config = dict(
    n_layer=19,
    d_model=192,
    n_experts=32,
    experts_per_token=2,
    d_expert=64,
    d_shared_expert=0,
    activation='drelu',
    moe_layers=[2, 3, 4, 5, 6, 7, 8, 9, 10, 11, 12, 13, 14, 15, 16, 17, 18],
    router_score='softmax',
    normalize_top_k=False,
    routed_scale=4.43,
    balance_loss=0.00229,
    balance_bias=False,
    router_z_loss=0.001,
    init_std_router=0.0197,
    lr_router=0.00143,
    vocab_size=2048,
    norm='rmsnorm',
    norm_eps=1e-06,
    tie_embeddings=False,
    optimizer='adamw',
    lr=0.00254,
    beta1=0.9,
    beta2=0.99,
    batch_tokens=32768,
    seq_len=384,
    train_tokens=261000000,
    steps=7966,
    dataset='wikipedia_en',
)
Below are experts of layer 10 (counted from 0) of a mixture-of-experts language model. Rows are named router (the router's row for the expert), gate (a neuron's input weights, with its number), up (a neuron's input weights, with its number) and show model dimensions 0-47. Each number is 500 + 25 x the weight over its row's rms, rounded and kept within 0 to 999. Numbers have three digits each.
After each expert's rows: "mostly gets" lists some tokens that are sent to it at least half of the time. This comes from a sample of Wikipedia text that the model never trained on.

# expert 16
router:525497512512533495527510523490468502522512505473481444512539447549506488531468486565481503466518456477545516529460511515518493509517503510466517
gate0:500486521481491523533490505500477475495508522503497496491501485542471500507520474506519529486498508496510529530469529484507473511519472491428521
up0:489484513510483534525505468509470511484549515468493480508507497540474495515506489496520484493509529499519494538475529502464481504498504495430522
gate1:498454492531525526474510500501505505446488481492452474507527503539525490452505505534490489497510499505478503492490549513545517464475469497487526
up1:501483472492508504462522463510504464469538518549441437541508488538504490515499469522494522512475488528482533511468514488553532473482475474492496
gate2:549469512481505500516513512531481485526506510450510520520517537466544491519505510520466499504501502531521495507473509485526540502500553469485498
up2:572463515489483495497496539521485495534501506461491552514516529482531506527503494541438526484479515525487490517471518475530548492499501476496509
mostly gets: " would", " int", "ll", " to", "t", "ax"

# expert 15
router:516473509481532472478521521511475524523503487530514469488519488532550506490463478511460504476508468506522529540501520492535490504554574513472459
gate0:492511476482491473480520496501480484506530516481493495476552520514508460496526496543518511494513528419502595528510474483502531471509526486506467
up0:469503479470506503495519496540498491522525503521517505484546505501507486476515490545503517490523498450487578527466471487498544493522504500480462
gate1:517496498457548491458496527462454502471526524526474481492462500514508546491485483514516507506519450509501477579525505481483496510487501534468495
up1:558521540481485453488485512498496538517524505494493474448504487504501510527493442517519506492497495503525486494506454450501509533474552513481469
gate2:508493482494527508513471496540456543501503455511524508489498432477513511517482471491514503475508504514507532489490523467468495491570492493514494
up2:495504493505518489535476488539439505509497503508526499484491439490539509535488507499501471478469522461479521514494535491473492487539493508512510
mostly gets: " le", " Sw", " Gre", " kn", " Ang", " Sh"

# expert 28
router:519482527505530492478512513501467527529516478535523463491521457520513513503475495529466522485513465494536520535488520466538490516567551513449488
gate0:547533457505536474494506538507520518461557509522543497500507511552482515499480496484500467512508535500502542502496485506556516515503491552478491
up0:513548481512557444496502553507514494498534522506541501493481499561462503490480495496497462505503518490506560477478491505567510508485469522477520
gate1:497454507510488477489538508509495500467463471478423470463517441515496484519476488527454472439491509523553522497485469515497516508461492475482467
up1:492481505484499517487535510520493510479458482460443505466512427521498495518487495515454481450482509494528514499503484495516522497487495498496487
gate2:582457541502506498467485507472486531550453493509509521513512493472481487465478488498486519520516496473507516519501506503477531502502493524513466
up2:566486513494473543504479505467497488540471524503496544504479466483489479470496557519495534534511538525504538495484461522479518474496517518505476
mostly gets: " music", " Mar", " dist", " city", " town", " rec"

# expert 5
router:513472524513523461502506549499506488477512480495510464471513475514507523520475480524466488474515468487530515526506511476544503534543499533479460
gate0:484517508463513488481473530506544497458506551488521463495502488510483474529467462496488477501505494523528517519486475505521543508527511513512507
up0:501489503458497512483484544499489508473523547505522481491515501494492493514472450495494473507509482506528528501469471495544526522549511516522530
gate1:513523535510517542504472520556502517485475439479473506518470495506495510498480495503493522492534521526482471496497480560499473519500522509503497
up1:481491560526511544465508514527481514473482454512462464514509498498456517491489511500493529470527488537527473441501484529500481536491528497493505
gate2:489500475512496503480490500497491496489495471499492470462492504499507498522508484540494485481475490501496541483510548523505497546505488525456505
up2:483479485488483490495483517494494497492510466481500459474513497495487500525517502534493474508476496489479540487512549525496497538482480545476519
mostly gets: " ann", " cons", " did", "rib", "oci", " Gen"

# expert 9
router:546466531482494468449552530522484516520489511516492487491501498524507511522482486554482525499501489473561538525465510510510549534538526503446471
gate0:493485562525510451490494555503462477479503473515532519532492502542498498504517462480441522513490521512496532514479480501487511509503476485513506
up0:518503573525502434469491500496469517480498482493502483512496501546486518499510490505463522503500511496521526491487483498479512500501477477519488
gate1:504552531500490433494518523503502490513483451514489492523487497496487501498476511502478520463482482510509468435483497529454508519480453464532551
up1:514525532496507432482530522520470515500489460499492487527496496469505470508506501511490532459489449532523487477492525530480526518485500488497517
gate2:491493474490475494424530521531488526518501481523487529452479513525496515504430468471537518525509499500513479494458534484498484532498496524522510
up2:486501499492449507447494539490497540514489474530498547467486506516492483524477482481519525516519490522496507494478536473487468501516483500531523
mostly gets: "|", " British", "):", " American", "dom", " English"

# expert 17
router:507474522470510495502534529505469520519495475521498495494544475513532526533459457501456514479495483500522510539512528476532516507563529515504501
gate0:528540521506568446513465536517523565454512482513483501508522481496497453529482515478509515444509503504544529518472513473497480470501529459506490
up0:496542501514563444502479502505533560481509465530487516534513480512521467531483489496519536450505520498529519509485506467486460469494499445483497
gate1:511493458506471490469501500494454528469483523525508526477520488521488490493510512522509491529497450480468513548526503467487503470496520474526480
up1:493508467485461486461500515504443563488496520543541519461533471528508467465529505537508497532488454462474505536536509470490500469480510485530467
gate2:509461485491514511486493526494486491510511464507503513472507461533458465504537514510461496497494484452494507507511511489487478500490524460445523
up2:484466496490516502473510502525513480509464471546505520477516497523471490494553526502487483483503482420511517509502507520532492533523526466470559
mostly gets: " was", " were", " is", " been", " As", " bec"

# expert 8
router:524508524494533493481507516493463526538516492530502463487520460537536508498470460523476523476515475501538501524491542461532496530569557522469487
gate0:505515526463461490516513527458472476508486478489460476521443503467513483535460522534511515503512456497565487556535526521505459517510536505542508
up0:519515555453483496455545527506457501520538467505489511528483500504526544525474494482489513466499524488505526528512512514481492526482523528506516
gate1:501488534531470469515525490477484488492473474463471531486497495519506501507531469449533492475512505477467545503524476512490488534469527496515492
up1:497439526523456509480538490492460525478466463475489513460490523521525466492523471470513490504506458515506569526544475520518474533490519520495490
gate2:526533518493485471472522473518498494509533512559522476494501525506486522506453542498506453456515472464482511482437539513522533528500523506491502
up2:532503543470492481478494519505512496443526530528457499503469463493494517496479511465486497491496458496495526507493508510520512506503529500477477
mostly gets: " X", " Ch", "X", " Col", " ch", " br"

# expert 24
router:540503516489500505476509515527475531529514477502507487491497469502527548496471457506456510480530477499519506547502540501533540500567515523479475
gate0:479490504505518517465485486499521488555475447497485512527520464492527537547527471499491486482507504519530506546509512486487476479489533525499518
up0:463495516472496518460479482489541495567498457494476513519506481493543509522525481487509491478513527519512503521504550500497470481479533541477526
gate1:535495497521506483523528478519502490492496473490514510485533503520533536512458479489494488561502486479515495503486501492544528489516569526494487
up1:525478529488532505512518491517502478506502491530543507448514478526498514502452525493520497530554481490506505525466528513547479539506553504470459
gate2:472511542538510512509541489522485490511513523467477459513480529519547530545489522484542465459490442528538487496454474501507484476495484509507498
up2:501487548532504498508561512527490485527500530467500490504472510505557531518485497493531489455482463558521487482458465510521502476484480522531494
mostly gets: " through", " ac", " un", " by", "oard", " during"

# expert 3
router:534481496517515463504499511546473519487483524494471508469536497504494506531458489536482516469526498482513542525501476471519545550522541525512474
gate0:505505502454478488512496508510483492529476503532559498515505511533533499534483471495462492472504519486484480511490513480540505521495496485504505
up0:515516507454469476507519488475470478514476499509556456482519485530528522572473456482480458448491521467482512519523521484547494504516486509480505
gate1:483479559516509457504511564495500479477525514522487487452548488486536496422517513488501468490543435504497468502462490492504485507513548468451471
up1:517483542530515474447503547494502494455507537525489476481516489454512515435502512470506479482512438540488467498472507488499494538525499452446496
gate2:504480516518513469519524472529510501526450494510515485482518515460514478478516472504535500429512511498503476525538491550550510490474502483503484
up2:516487507512483473535520485517525482504452507520528494491554522481513517493532484524506506460515504471496469501482500550569533521465503479503508
mostly gets: "epend", "ution", "ific", "uthor", "any", "ign"

# expert 25
router:512474512484511487479520507500468534526513475508522460492515459521538527508472480530467513473520467498535514531490524474532497533550560517466478
gate0:487472491515487531484521482497493523515511499520436498517473500476543515504499495557462499538517530483489503484506532563503496499565510514488477
up0:496478507500535521499506491530487480514508479521481487497535456496520512447547466559480490528519492496489515506491525536476517512537487511474443
gate1:506500536493513520487521497521504501500513458458479529463516495476494482473497493516464464490492478491537526514491525480523514489483513490539456
up1:506511520501455504455519505533508483481482502459450504530520510502522497462492477540500509468513519493538497544487521486546522526483557538513485
gate2:564500509503477498505514543496472544478516503511470516456499492492467548525512509528465536473518494527497486486491533516505516518505496512463459
up2:543490485505481542477530519521489526501502485506502464457530488487451520515512496525474501493487467506541490487503518498498531515530502499471499
mostly gets: " comm", " offic", " M", " \"", " several", "“"

# expert 6
router:503465527497512499468508509493493524511512470522518473506522486549517510500488478522511513490524477476513525564504488493526510530552527472499494
gate0:465495465480537476493478521473498501464468497476482481500520555481529491518475493534504514492525527544495500500493489503472520500546499491449501
up0:514512480485489460463529527483460505476478498477464499484500487464516491497471499548489515518546525489505522489564478501510526538509505494512496
gate1:516497464497470461495504507513537529515497539533489459493507562499503486517489475484489476553509511480497533445504495526514492479525502478491478
up1:506529464485476470476478485477517493503508508518518458502517555539514477527498516480485456530502485471487530463522500523500443488489490485501485
gate2:500493504488541478500477527482498505538499495482537487495492476523507513476509516505526515490538465499502495561479473473485490493499473490477498
up2:501483481478536486483484549508506512522515488452529497497510460517514498444498498513534525491514446481510467566473487493496515514487474497493491
mostly gets: "istrict", " called", "itle", " election", " dec", " ."

# expert 31
router:518476510500488482486513512486494537506489482531474469444504478496528511530505477504473488464519476462535536541489551482509488514521534513472472
gate0:520505538499574491528491485506497540473537519460461510450516520538456512492476482515492562465549509516521522492508516491510523479496457466464480
up0:504506522527538524528502477496497509497506511481467511454507499549477497492468472516454579507533518530502504489508519495518463490513474491464488
gate1:481503529501500483501495502523512471492563520523519477527486483488501504480499498513502496537491548505536538473488500532545500507565535475466462
up1:512495516493503488489495505489505509454557500507531503496460490488504562502496519498493477527483545472508508477492519498505496513535518498440466
gate2:514504465519486491525460505468510540467566477543500477497505507480494493508474485477515498468501490493528507495506472468472506547487501545484470
up2:512502479480464508494502486487494516472567491518495442496508478478497440502470479467485522502502479501544515505508463457496525550501508537483468
mostly gets: " bec", " rel", "=", " ad", "±", " leg"

# expert 29
router:520489526501529483480513509505472528536497481521526471492513447523518531516483483528465511472496484497537510533504533458536488531554543517451480
gate0:494510524528488547504515530518459511466499507519532499521495487465485543515483492520521534513553494479514522525519472496472476470490463457503421
up0:498467550508486496493483516535472514490501484504480477531506520487521506505502496471501539508507456496462537503490517521464503483501513516496497
gate1:536484553544494511498517516516506524478491488509491460482488538560518508495467496527497519488538501509513512496501476501505495499510524563499479
up1:513511544523468483484485531483504554510538475475463483455484425539483496533499525508513499486501480500513485526460483523501486518492469485515479
gate2:483526504491545471519499522517519514490481525494532510497534504513472498542513539534492494504517468560500506492492528488495492511500449513487533
up2:508530521507545519503492520517519521495502530474531529501527489494477492527518524547502492511520499546539496480489542502486494492502480526489539
mostly gets: "resident", " University", "о", " commun", " ob", " Rec"

# expert 14
router:512483516480520476490519514504453524536512481525525466480515470531535523507474478529472527474526488500543519539502510471540492528559545531462480
gate0:517504515480500485492488531484532561483473454516484481524545529489519478516483480530483490485483476499536519488510544469499508496562538519464447
up0:525517486495523462483491484492492501469520499501491489488467525531526494505486492487500516509518480446500521552460493511529491497462532476476502
gate1:556515468469482500470514520495546524531483464532511510491546468555487510546496515472512518488506490513507480465500475517517505491498528455479498
up1:558511443474458467507498494479535491562502505530538524517541511547494504548528505472524507544497508490481488467471487506495507483482544486499509
gate2:509477525416526486487488498487507500470514505483459494506542487573493534501508496537465475524499522481492511500510545476485508486481460523447532
up2:490484525448532488467494471484456508488518517493474474521520494564496545509490492495457463527485521469492485492486554476498511479474487507441541
mostly gets: " ", " R", " reg", " M", " Mich", " Col"

# expert 11
router:517491514487521484483513519487466522523514474527513463493520459524531519501476471528469514477511476496526516538490532457528496528562547519455485
gate0:516502500478498502517528498529477505525525473510510515466564517498552538550464490532470507421492472497511497500506521482498504488513518487464493
up0:516469490522512506528528522525467436494523513494489501481535478532522524483481471495475489533561471493513532495515526501510484490500430489480469
gate1:532479521481519494459521520488459478466535460476460490523515482541553504481501483502479493483519493510498532522510509517496514503545552488500485
up1:495480517495484478503489482491441520484466498503486494485465475498532531506495464528493500500510485497501514540500533496477494494544521526514517
gate2:530480534506540537509476521548496513489521501498544511491559507531531538523475482485515513514521497492525541547473546490529503554510505511503486
up2:518529485495517481505497502557539541462538489503476482516535473510538526515494476529527482470553543493510509559516514541468503562507537516495516
mostly gets: " cl", " Min", " Un", "^{", " Par", " El"

# expert 27
router:522517497484550472459568512503524528514501482549481463471504461540527529524483472502486476469521471479524516500493502508501553532530534522510481
gate0:495520497518458490488472471497488509473508519498505501463499537497498519516502521478468482468562488486504545502510528510487516476513530506505503
up0:501517508520486462515496496477513515487454549517487493458500534516501528531503547476479468479518463486524534491514468500489519499514537521488501
gate1:456549535458495525528492491471489489559468500513457530519470487531493518488474507491477487524489529490504493497494516526503487518507512503521454
up1:445524557495506515480504475478492532521468506528458500529450458480494503493500519448480463479496517499549501529472511477515506523493505508521450
gate2:525478495529471524507491547492437503501537474499494536512455469535522494505473520481524576504478464497489507511473506473471518554518509493523516
up2:496467487498475524478511538483473473539493514445457480498480541499500555499511516493515535490533426500532471515496478540476499517517482480490513
mostly gets: "ruct", "ical", "ized", "ially", "ful", "ional"

# expert 10
router:489506520501536492487510526512474506512506512528465495482520476512529509515465491518491513469526473460537531510502500497483526544517501524502501
gate0:519513531503509521488531514495483516498463499459522483494513470498504502495530471500482503525545499486475513528475522502529551486550516513468460
up0:472496494503458507502504485501483506514461517498524498454514507535499503491503484487482511542499491497474517530504502509515486513542514495545486
gate1:519505472496466488552510507499477475513522497502557473506554482543514500501531492484484494522541494511494506558455504477484511484504493495502514
up1:524502483503506463554517482532502491498548485524533499508523450533459487486532497475507465509535526556489519539491506478490513495480492487486528
gate2:508523519497489476502537525511501497488506515500501496458523482505459483528476482555487502523486512489493512467525480499510479541512499464528497
up2:482553519486495522487522525476515535492479500517494476468520508451474471539469502495512477508489489501510528481531473468513484530526490524524489
mostly gets: " and", " or", "ities", " &", "ices", ","

# expert 26
router:518482513479499471479528556488489525499464480498524489469533501506546513516453492511491474479523456515526521519464517483505506500542512532488492
gate0:561524534452470493500509498549483506492533491472515474513463522543518537485532499498469499503488511457487483514518510483499521458523510496503492
up0:527528516462490492502480506530505482535514496509535497527498516525546528531500501487460503511481522485491480499509554469472505496516499470482487
gate1:499542472522481508464508515488534535511443481507509541486496531482531507505482499520511496504470518528521507535526462503504462488549514500524508
up1:510536481515498517486505513465543565508482471532531531501454520495528498486482508507518482513479498514511499549540475533498458500541499507509500
gate2:511461507470523490494475499482475514525514497435495490536495494504513538518488493459550507468456481511475564512450498474517498528489493513482513
up2:507451494461518498513471501479485497515539492468496523545487485508515505503495511490541515497476469505487535494472501503498503517468501486490463
mostly gets: " add", " int", " contin", " inv", " ext", " eff"

# expert 19
router:527482519497553503445499513505474491497502480509505503483494485534500515508447502536445507430517496483517533512462514487496510544501493543488440
gate0:449486438475460498566564499530501514520506496489512522529517501504474500538523507536486510517475518508481483508517530460479530507498505532540524
up0:488449484500484472520543525539517504505491482504484485539507501493507501540477507558472503482487514514467495496507471466486529513477503543539547
gate1:495467555495492482489499555488481492533521498522497532512473485485485504452461524480475535456483522464471468527478486506473516488522502481500510
up1:465475522467499485507533539484498477520524514509483549504494489489511498474459505468471510486479507491492506501473508500481490493531493470494505
gate2:485484470514489471570523494458477538501483537489467479517494499525479493538465510478504509473542505523495522499491500511509513485503511516485526
up2:499469507491465497537504479481481520448537511494509550480495525528491455494507505509521508456508477497509511475517491550546519467493539535520530
mostly gets: " for", " football", " with", " against", " after", "ball"

# expert 30
router:508480514501522485476511514503461530530513477517509466488522474521530531510472483526459526476519472496531514532496528462534485519558550527452496
gate0:500479512520510505487512494516487451488520477515476485494513504532516489544467457533517502463504476489470481524511545545517453504491513476547495
up0:523534529493514423495539520492501498586511482498493486476526512524479532482489509548465422471511479502527502469474496519493519487532490516451526
gate1:469501540488489493490476531478479524512512476533480506454531457513544493533473520506526451440524473469493460504520512501513540543564460495506486
up1:472500532482491437500457530514491504487508466505520494498554462513457517487456536523467495495508474480499481494516489516559548522517502523520501
gate2:528483461469482515490485503482501453560529500500542474477514529477496468523491456490496517503500439500518507509467508480520469530470474506501492
up2:498483503473464499477486506472492474524514500489540437453517516489488499520520482489465511517516453492506515499454502481506460530490492509469498
mostly gets: " O", " V", " var", " e", " inc", " Reg"

# expert 23
router:506472553489528461472542534519472529540502470511513488472498478530517522523520449493461494495503482465529492530493538473522489549512505504454458
gate0:456471526516510501519495527510501537477548436546526502511485493528498472468482458544523538454506478519509524517516495527467509512510528477556497
up0:453503546511509468542505535484493517460544454533531528516498488522501480514523485528477495467507502493519516563543478535439521469489524458549496
gate1:474519519464491497495505499544491496553455551480513510467536521462497487509500486501462454458489507501479520547512523528480517487494508474481536
up1:492517506430512493544511496513500491539462492479454509493540534483530493531495497498434457465489509500491516532490489468504507500483531475513528
gate2:498473511503461457523517507531507501493478477481498497512492494495490496524510450513539498508519513516513506522459495463495526464476466476494536
up2:523471523539476473491491522531518524497480485503486464491485495498519470533509461535535524491533503527497549523435498477515530479504490496501534
mostly gets: " have", " se", " life", " j", " local", "fess"

# expert 1
router:511472508480538490464526491544469510521516485526501486480505466543569527483448462522453514500523494488537515519496517502508510533558514512498467
gate0:532490493515494488488488514487485511551480561508481477487517508498514516475495454514510483499484414485532534513510496517500495509498541483516468
up0:544479498477527467509506526473501536550507538532471524528520503510466498509549491516505515521484434496528526516494498485473515451500484525486504
gate1:532497517471517507490560502525523555437504553526504513489512517492516533524475516522465497471480484520517525488451531495517527517516522541525506
up1:526483489475507473459524503541505483467517526513492514482533490494504528513480425511475525498464482485555538508449519499534552514560533516513494
gate2:519503484517493502528526498505536557466501495541485510507494495481488515551485520499528481490509495512525494567476479535474553520486470487513495
up2:506515480511466505484533513482532543458477494562487505474506459498462533559511534491515480493509510515530503533484486524512524526461483461495513
mostly gets: " show", " art", " compet", " Park", " rep", " Co"

# expert 2
router:530484540481509497490524531534458523527504487511517496457532485541509539516488503527485502490543480470527496513488502510531500506514509507439494
gate0:528476494502461507483546551530496492547498495498483488457499501484546512497534533505512539491539464512501497499557510472499479510483481497521499
up0:523482493500477499467536553551494491558492462506490490456483510501537501482544494537511521487534462511488495490545537514505493503484475509507484
gate1:498447499453497447486550483583475494442506521501503527509502488538540437506436518561507496540531529464490495499514465519520502510527493477494490
up1:496435504468497455490524496569466497461504527504494518528477494519527477525462523524522482550536516486489500476515469519521496505497467475481486
gate2:483493541448495506490492512496527486500503537534479510473521486494494480460463457480473462497559521502496501523466479502464496462486515492527505
up2:534510536459508491502513509479504506473518517543500494479528493491461501505499453502490479487547493475491523547466485508537513462516504471521523
mostly gets: "pis", " open", " any", " head", "owever", "On"

# expert 20
router:512513526486518504475535526481473516506486488534509477495530463536567523512488453520472495474506454508542514536484500456514489513541540517491499
gate0:516507452446479508477546474492540498491518502533520486544461457510502498525482491463493500501488481478519508482456552516437501484489482474503468
up0:507502471463481515451521485509514492527493505533506454514454450502533508519484486471504507477486473490514549512497531474447498479480497480448475
gate1:514501481497477511484508577501514533493476491450525488512509505511508497495535511513493456508479508506485452494522522514512480505542513469531485
up1:514489491458497499480518569502495533512483489490532473516516525521529507495504526503516461487501504516483488519564533510540485521572509491500494
gate2:506483541523511504464486491489496503493538485508491502481514407499495565486421516519474527468500469472501512555519480525509510520511522498483484
up2:507517509517503475497544518486471461444511506529484514456517438515521523483451522535479522469532487495542506527552502563508543508542489502511481
mostly gets: " sh", "por", " Soc", " act", " cre", " sl"

# expert 22
router:512488509490510488472515506506468520527507474525518475499518454515546536506474481522466504465513460514534524530496521464538491525549547519462496
gate0:518498477480475499489516487518429517515478486456512503498508518502464492505491491433480468510521471491507501463522482486521501498507509506503510
up0:494501493493491527495500511525462490496497478471459492493538498517531514508477483450490497528524474480518511459504484491518518525506586514515527
gate1:492533517504467524463483486516491495498483510484504482517477486531492514471493493481501495497480517514471522482469524490512505478520547514520480
up1:480530526500469542452500464544483498500470517489514496510462500508509537480525489480498482490488520504474479503476502480505516451518542503499494
gate2:498501473430467519464570510481513487492529464514453460528481494511507444504489508527529493492508473502495519562501482494550496493491547530457485
up2:493510485441461486427548507464500484487504471514453436518496520492482456502495493517513483524499441506481529555527494502543508483516509525498484
mostly gets: " med", " min", " Mc", " dis", " Min", "ilit"

# expert 18
router:521487519487508515479515503518482522517510488497507445479515494538502524513493500484508465481551454484531510496477513488526494530510524517435480
gate0:505482507490545471499492506505486487515519525497486492462500511524493524494504476519500484510527459515504544483492507488486515506470446474516515
up0:516449527500535470489499498479510488537515545469473489440525523512488471523523466477507492506520486491500543469489483482517514502476467469500509
gate1:531482510491557484482504490507494504462475535520520467494505487478531503560498499469519503538477480522490526492461501477530486543480527463516446
up1:516486497483520500472474493495498487456510505493484483496537485443567509553521475505502506489497501540488531503493497488543517528467523478498470
gate2:488514502519523526520521491476494481499506447489523480537473480481503475538500536474497508527528446471470495503528488538523514491498511497493513
up2:493483514505541500547524514496523503520493492512511499524496502512498492519501510481500525522547457495519501507525513518507499463528547519537479
mostly gets: " so", " not", " well", " early", " than", " used"

# expert 13
router:516502500485511487510522516503461529529458449527539498486559455532513514526492497521477503468531470482522524526505476446533491517547515476487476
gate0:505484483460520478519474476510526492491494483548481534529486521478487508541511511517469505463511534528506496501457490476496514499490474475471491
up0:521495473470519478520488523524537516485502476515501497511473534506488496492519464520463509487537531512490500514447486492483507490500484479499523
gate1:477479502498493481525516510502469501534470516438514530514513507515498495538471498540504491474501472500491521505525476518503511488529549502524486
up1:475465498501507483531524519514448505510485518447483522508498479501520508515437514555503497471498471483491504465511506507497539523514545489509484
gate2:511511569525486491480525547488500524504479485458501555511512493526502509528519507523516511466515518485494544536510487479492503466528529470522507
up2:543520518511490516464508515455534512501472521482497567533507521509514522543515534486518487448502496498502540547521495466474518474528524486520515
mostly gets: " Sc", " This", " Ro", " He", " She", " Man"

# expert 12
router:540481514488497479487504506505473495499472496517497484488506451523532537509482507543461540486480482516523517533492534477529499541543528503495485
gate0:480501499467526511486530522505470497509488430502505483504461537495497505482476453476476468482486506506460478491478516463513550524500504509485494
up0:499479494474515503485520529492474460508483425506463482502471541492519505504493455510485494483467545525476475485466523462453529543490521494484496
gate1:519506507487495526505462507425485497481501508529535533528527488465527502509463492497516461528505548473468481469472508491506482480537471481515492
up1:547489494545512536485488498508473496507522510520535511503531490483520449474500522532464461524530502458441494491455501511519500506492521474501479
gate2:530461528493531503460507552492541502507503513499523491476524503484511475535491470459457509506501522514474532526541516557489486522491515561524492
up2:527489518492518474468525538526532520510497547511570490505471548513494504516495466502474478485495449515491515483516495487519513493486480540530520
mostly gets: " Bro", " Pol", " New", " pol", " Fran", " Aust"

# expert 7
router:543465503508503503470545513510446532529503490517508488480495480541528541499477502522473518495513480472516527530505536472537504537560548518475461
gate0:481474533508504488488507513480533496473529487505467533497536504503496456550512477510492498501522472481530522521533488460523475534526523529491477
up0:518461525436508517530518506517486494523511483510465515496544520501528490540512483512497481519480462504511499490531478494465498507535518518489421
gate1:552565504502498482488510451518488473482454502452513524486491470553476480520463477483519524493486458501491545498509497476458544531542528516497497
up1:546558480470500478478499481495488480466488508490512525496476466550495470510471506500520542496492500525501559519506466469469514517528510532489507
gate2:534502534482492499507518548530444499545495508508499501495507475472537528519449497481494484502487542448482520540533454522502517495527530523465486
up2:520505506479491499516540510518479516522493518495510529520484467453544540513462507458509480504507528450476476516540458520511489491535543509460471
mostly gets: " Fran", " World", " play", " Europe", " US", " Japan"

# expert 21
router:502451524458515480511510544512450542507514484513521498463513507526545504542493467524450487489518484459521505510477505492510495516505525516432495
gate0:506460480495493478507497474475479525489496518552507497449474497496506522483527487478493475519504478484501520513531511408499447524509524522504493
up0:493448509510521452509501509505446487480540536535496479453468507513497525482503471506464468495468481463470498469522464454515476539489496470529487
gate1:465443500470485507526481492519523489560524508463497548479550520502498525555510511493476506511480492489519522503473455530526484487477505484449462
up1:490459491468555500538464476537555478536527460471520549469541508501480460532514515484479484482485498476505485507465443524494471504488502504497464
gate2:515494484481469485501461500493487494500510493538522491508563491486480460491481551509501493505497539497479508500520471481463498537490508453525532
up2:539507494468469466529495491475490486529523520508505466498571484497430472511496527518489473508490518512498506511509497453487510531520514472509516
mostly gets: " cent", " there", "ulation", "owever", " area", " pre"

# expert 0
router:534490535485507474483540499550483531511507458520476468499505470497501537525482495542483485464523498496525505525498542516552540497517534545468442
gate0:494518523521523509487512504491456542472534521476503500503479488505512500500486533538447519476612504530518477482456490514472508499492518520507537
up0:500503537493518498471524507481474502475540510525475486503457469480507515479485530515461539490580513518494487479467500495468508507493513485512514
gate1:492475505479484496512493517479502527527527478512524505497513506514532513516471475483472480492505532455507527513474499481436496532542490515468489
up1:505447537508528496508516518466477517525500464544492449509519498533487465452541489477506493474542489510495523492496468481488517510508517520507517
gate2:476468490510557526445482477476503513502493482512508518499448500522530477490498492479478484515464505493493489546498522469484518497473487492512472
up2:474489473528522539491470471486517489505471500512544506481480543508499475469502477510494501533478509508505482521498514492499532501473468503558447
mostly gets: "',", "),", " then", " York", ");", "by"

# expert 4
router:510511506500520476475550509521502537517446482519513469522519465513503516537495485498480493473532494494515553524501496467541509496520525492473475
gate0:497508485510455455501470501542484500500491480487514498519522430474513487487498521495492546505491504513604529486477493480476501483508500527460476
up0:482492519507463454475477506515489496497504480497467543499506457481501496493478506494522535508489496487581538529510460483486512479496502509488458
gate1:525496507502465477553495535509522468455467522491515496507482533473493492478506520506539479501509482471497508502478503495489476494531495497483493
up1:548470514520462468537483503485494514465507533506530523470485470540487483484478536524518479485488428445494504529501484510511501496514501499492476
gate2:508509476532514533480497488469501474484479491531475471494486444472499454475519491484461519461556467513546472495476519510499490538507442473493485
up2:512502474529512508500487481474503482504488482541474464525495466458508472477498512485477516466537486489535484487475535493481511545476470494515492
mostly gets: " end", "ross", " both", "att", " several", "ward"